python train.py --moe_layers=[1, 2, 3, 4, 5, 6, 7, 8, 9, 10, 11, 12, 13] --normalize_top_k=true --balance_loss=0.00431 --balance_bias=false --vocab_size=4709 --norm_eps=1e-05 --positions="rope" --rope_fraction=1.0 --optimizer="adam_variant" --warmup_steps=440 --final_lr_fraction=0.05 --batch_tokens=65536 --doc_mask=true --train_tokens=198500000
Below are experts of layer 10 (counted from 0) of a mixture-of-experts language model. Rows are named router (the router's row for the expert), down (a neuron's output weights, with its number) and show model dimensions 0-95. Each number is 50 + 15 x the weight over its row's rms, rounded and kept within 0 to 99.
Before each expert's rows: "raises" lists some tokens whose logits its average output raises strongly, later layers aside. This comes from a sample of Wikipedia text that the model never trained on.

# expert 4
raises: "ing", "in", "k"
router:42 61 32 62 54 68 36 45 64 63 41 74 73 77 73 63 60 69 59 53 46 64 36 13 38 89 51 67 63 35 49 54 63 62 80 54 35 47 30 81 55 57 47 43 79 55 61 55 45 40 57 50 67 33 52 37 42 42 70 63 63 83 41 40 84 54 38 39 28 44 57 52 43 32 44 39 73 46 63 70 62 32 56 51 42 55 50 40 54 56 64 77 45 36 37 56
down0:35 40 79 31 53 49 52 00 56 58 53 55 33 22 56 49 69 62 75 53 74 51 62 60 50 58 48 40 62 71 52 35 44 48 60 44 38 55 40 42 51 54 49 45 48 38 71 30 49 37 54 40 58 41 54 78 47 31 73 35 51 53 51 73 35 33 73 55 63 74 41 57 60 44 69 24 64 50 19 39 32 34 49 67 31 43 39 56 54 79 18 34 33 47 59 65
down1:61 43 45 35 31 73 52 87 17 58 58 82 65 44 69 57 68 13 58 76 52 50 49 51 44 32 76 57 56 73 71 37 44 47 31 61 50 59 50 38 58 36 45 33 46 64 44 34 61 47 30 23 51 55 69 60 40 41 62 45 48 50 38 44 59 53 67 61 68 67 54 54 51 50 60 49 24 36 73 64 62 64 49 33 50 81 75 41 44 58 45 23 66 58 72 67
down2:34 32 35 34 61 35 53 31 34 56 21 60 52 46 59 30 66 27 46 65 53 51 32 45 21 38 75 55 46 29 37 55 53 37 51 55 17 39 41 37 34 35 63 38 56 21 52 41 41 50 26 77 46 36 65 56 57 49 73 54 55 23 61 85 73 49 48 65 41 36 59 62 47 42 61 62 75 55 46 62 42 29 55 29 45 42 91 61 46 52 27 44 65 53 65 40
down3:51 49 41 71 58 29 63 67 52 64 49 35 30 27 51 42 45 29 78 48 47 52 19 56 46 36 77 24 37 22 62 58 60 36 51 51 66 69 33 63 58 27 39 52 32 41 44 54 37 40 48 54 51 51 55 53 37 60 47 36 34 55 44 47 23 46 41 56 25 63 71 56 29 64 72 47 31 61 59 50 49 78 54 66 60 41 68 58 32 99 66 47 39 46 13 58
down4:45 53 81 36 46 29 17 53 44 30 43 48 54 56 87 33 61 53 29 62 57 41 33 70 51 38 14 68 59 67 68 47 58 66 43 50 33 34 44 45 60 32 33 60 51 53 26 46 48 62 59 78 32 80 40 58 45 31 84 52 37 56 73 48 44 33 28 39 45 41 59 47 46 40 64 53 48 43 27 72 63 66 54 48 53 51 42 32 50 18 52 41 45 53 84 51
down5:68 32 63 61 64 52 48 46 91 56 73 63 20 55 41 46 89 45 61 35 50 71 63 51 40 39 59 61 58 34 38 51 31 39 48 71 28 52 57 43 43 18 32 51 53 71 61 50 39 48 55 31 57 55 52 72 30 58 40 52 71 33 43 57 18 63 40 62 47 62 37 14 66 50 61 43 34 59 27 65 70 47 31 55 62 52 58 30 35 41 45 24 63 66 41 37
down6:41 49 59 51 41 60 64 85 21 67 75 48 56 51 50 45 49 19 51 34 59 33 42 54 37 44 63 57 41 48 45 47 34 60 72 57 59 35 76 36 67 63 46 43 41 69 40 30 66 54 47 46 59 58 44 75 44 17 60 46 55 37 64 37 35 39 00 38 57 81 57 36 48 55 27 51 62 54 61 46 70 38 46 45 21 78 65 45 33 67 42 39 63 32 45 69
down7:76 55 54 43 58 62 35 40 60 71 69 46 38 67 46 59 99 28 77 45 28 59 36 50 52 54 13 54 45 87 45 38 67 49 22 52 24 56 70 40 65 41 44 41 50 45 36 44 62 56 33 36 43 35 61 63 32 55 41 51 25 58 47 58 47 52 64 53 39 38 60 74 57 53 55 49 69 68 43 48 49 46 79 83 57 47 87 47 46 57 65 49 37 37 42 41
down8:39 63 19 42 32 52 33 65 57 63 63 70 37 69 48 37 49 31 61 39 49 63 56 56 24 68 27 51 70 72 46 67 33 51 37 88 57 63 54 70 46 58 57 52 60 55 54 59 52 30 59 56 56 41 35 54 54 78 37 57 72 40 40 20 47 53 40 43 44 81 40 63 44 73 56 70 21 69 37 73 37 76 60 50 56 68 83 40 58 46 71 59 53 56 35 35
down9:06 45 53 42 63 65 50 82 43 47 37 41 21 57 57 71 49 33 32 58 85 30 58 28 62 39 46 58 31 70 39 29 44 51 57 58 50 37 64 35 56 46 46 37 51 41 51 45 43 34 46 38 43 49 28 56 60 55 42 35 49 65 49 57 63 55 94 44 22 54 52 48 24 34 49 47 59 46 54 62 46 44 49 64 49 62 26 26 44 33 40 42 22 37 12 29
down10:63 31 32 42 51 39 37 99 33 73 36 46 63 69 62 49 50 47 73 28 42 90 69 51 55 69 61 51 51 39 45 44 39 55 38 47 52 40 61 56 48 66 43 61 55 48 71 65 65 54 39 48 46 64 39 42 53 96 74 40 43 41 49 46 42 31 58 40 16 61 30 52 37 37 30 48 77 49 40 51 57 55 69 37 46 84 49 49 38 64 25 46 43 53 36 45
down11:33 30 21 47 75 60 60 54 82 56 47 38 22 69 63 39 57 36 56 50 38 44 43 36 48 70 61 29 59 73 49 58 51 36 48 32 48 86 33 37 56 72 52 46 45 52 63 27 45 35 41 37 61 39 43 49 23 56 43 47 42 65 44 40 45 35 31 29 43 60 47 46 56 28 41 82 60 44 40 62 30 37 81 71 61 53 54 77 38 60 63 38 23 21 39 36
down12:49 65 53 50 73 45 42 43 42 40 69 58 47 76 81 35 50 58 63 14 27 76 53 79 40 51 30 52 32 57 54 76 61 59 43 49 43 54 49 52 19 57 51 45 54 40 57 68 77 43 82 31 59 56 58 44 58 47 71 73 71 57 58 19 68 35 57 60 48 63 59 26 46 73 62 59 34 45 57 65 53 27 65 69 31 31 39 53 71 75 56 54 58 40 45 63
down13:50 53 37 48 34 60 45 32 72 49 63 65 44 87 62 47 74 59 33 55 52 73 39 34 85 52 52 37 35 42 48 42 47 43 63 47 37 43 85 66 53 53 40 58 45 37 49 51 48 46 52 50 80 27 59 22 39 38 72 52 45 42 51 61 40 94 51 32 52 15 41 49 51 68 44 65 63 33 16 56 58 31 45 59 32 49 56 40 25 63 72 51 56 59 68 73
down14:63 60 88 68 40 41 41 45 68 65 31 62 44 73 71 50 48 53 45 74 38 50 38 48 73 48 51 33 28 79 42 57 52 55 26 45 47 87 43 38 46 63 41 60 35 49 36 41 74 37 42 70 71 28 67 57 51 24 17 41 41 54 27 52 41 62 37 75 70 39 52 63 55 70 62 61 45 39 32 35 42 49 53 66 51 67 61 36 55 57 19 35 66 42 33 38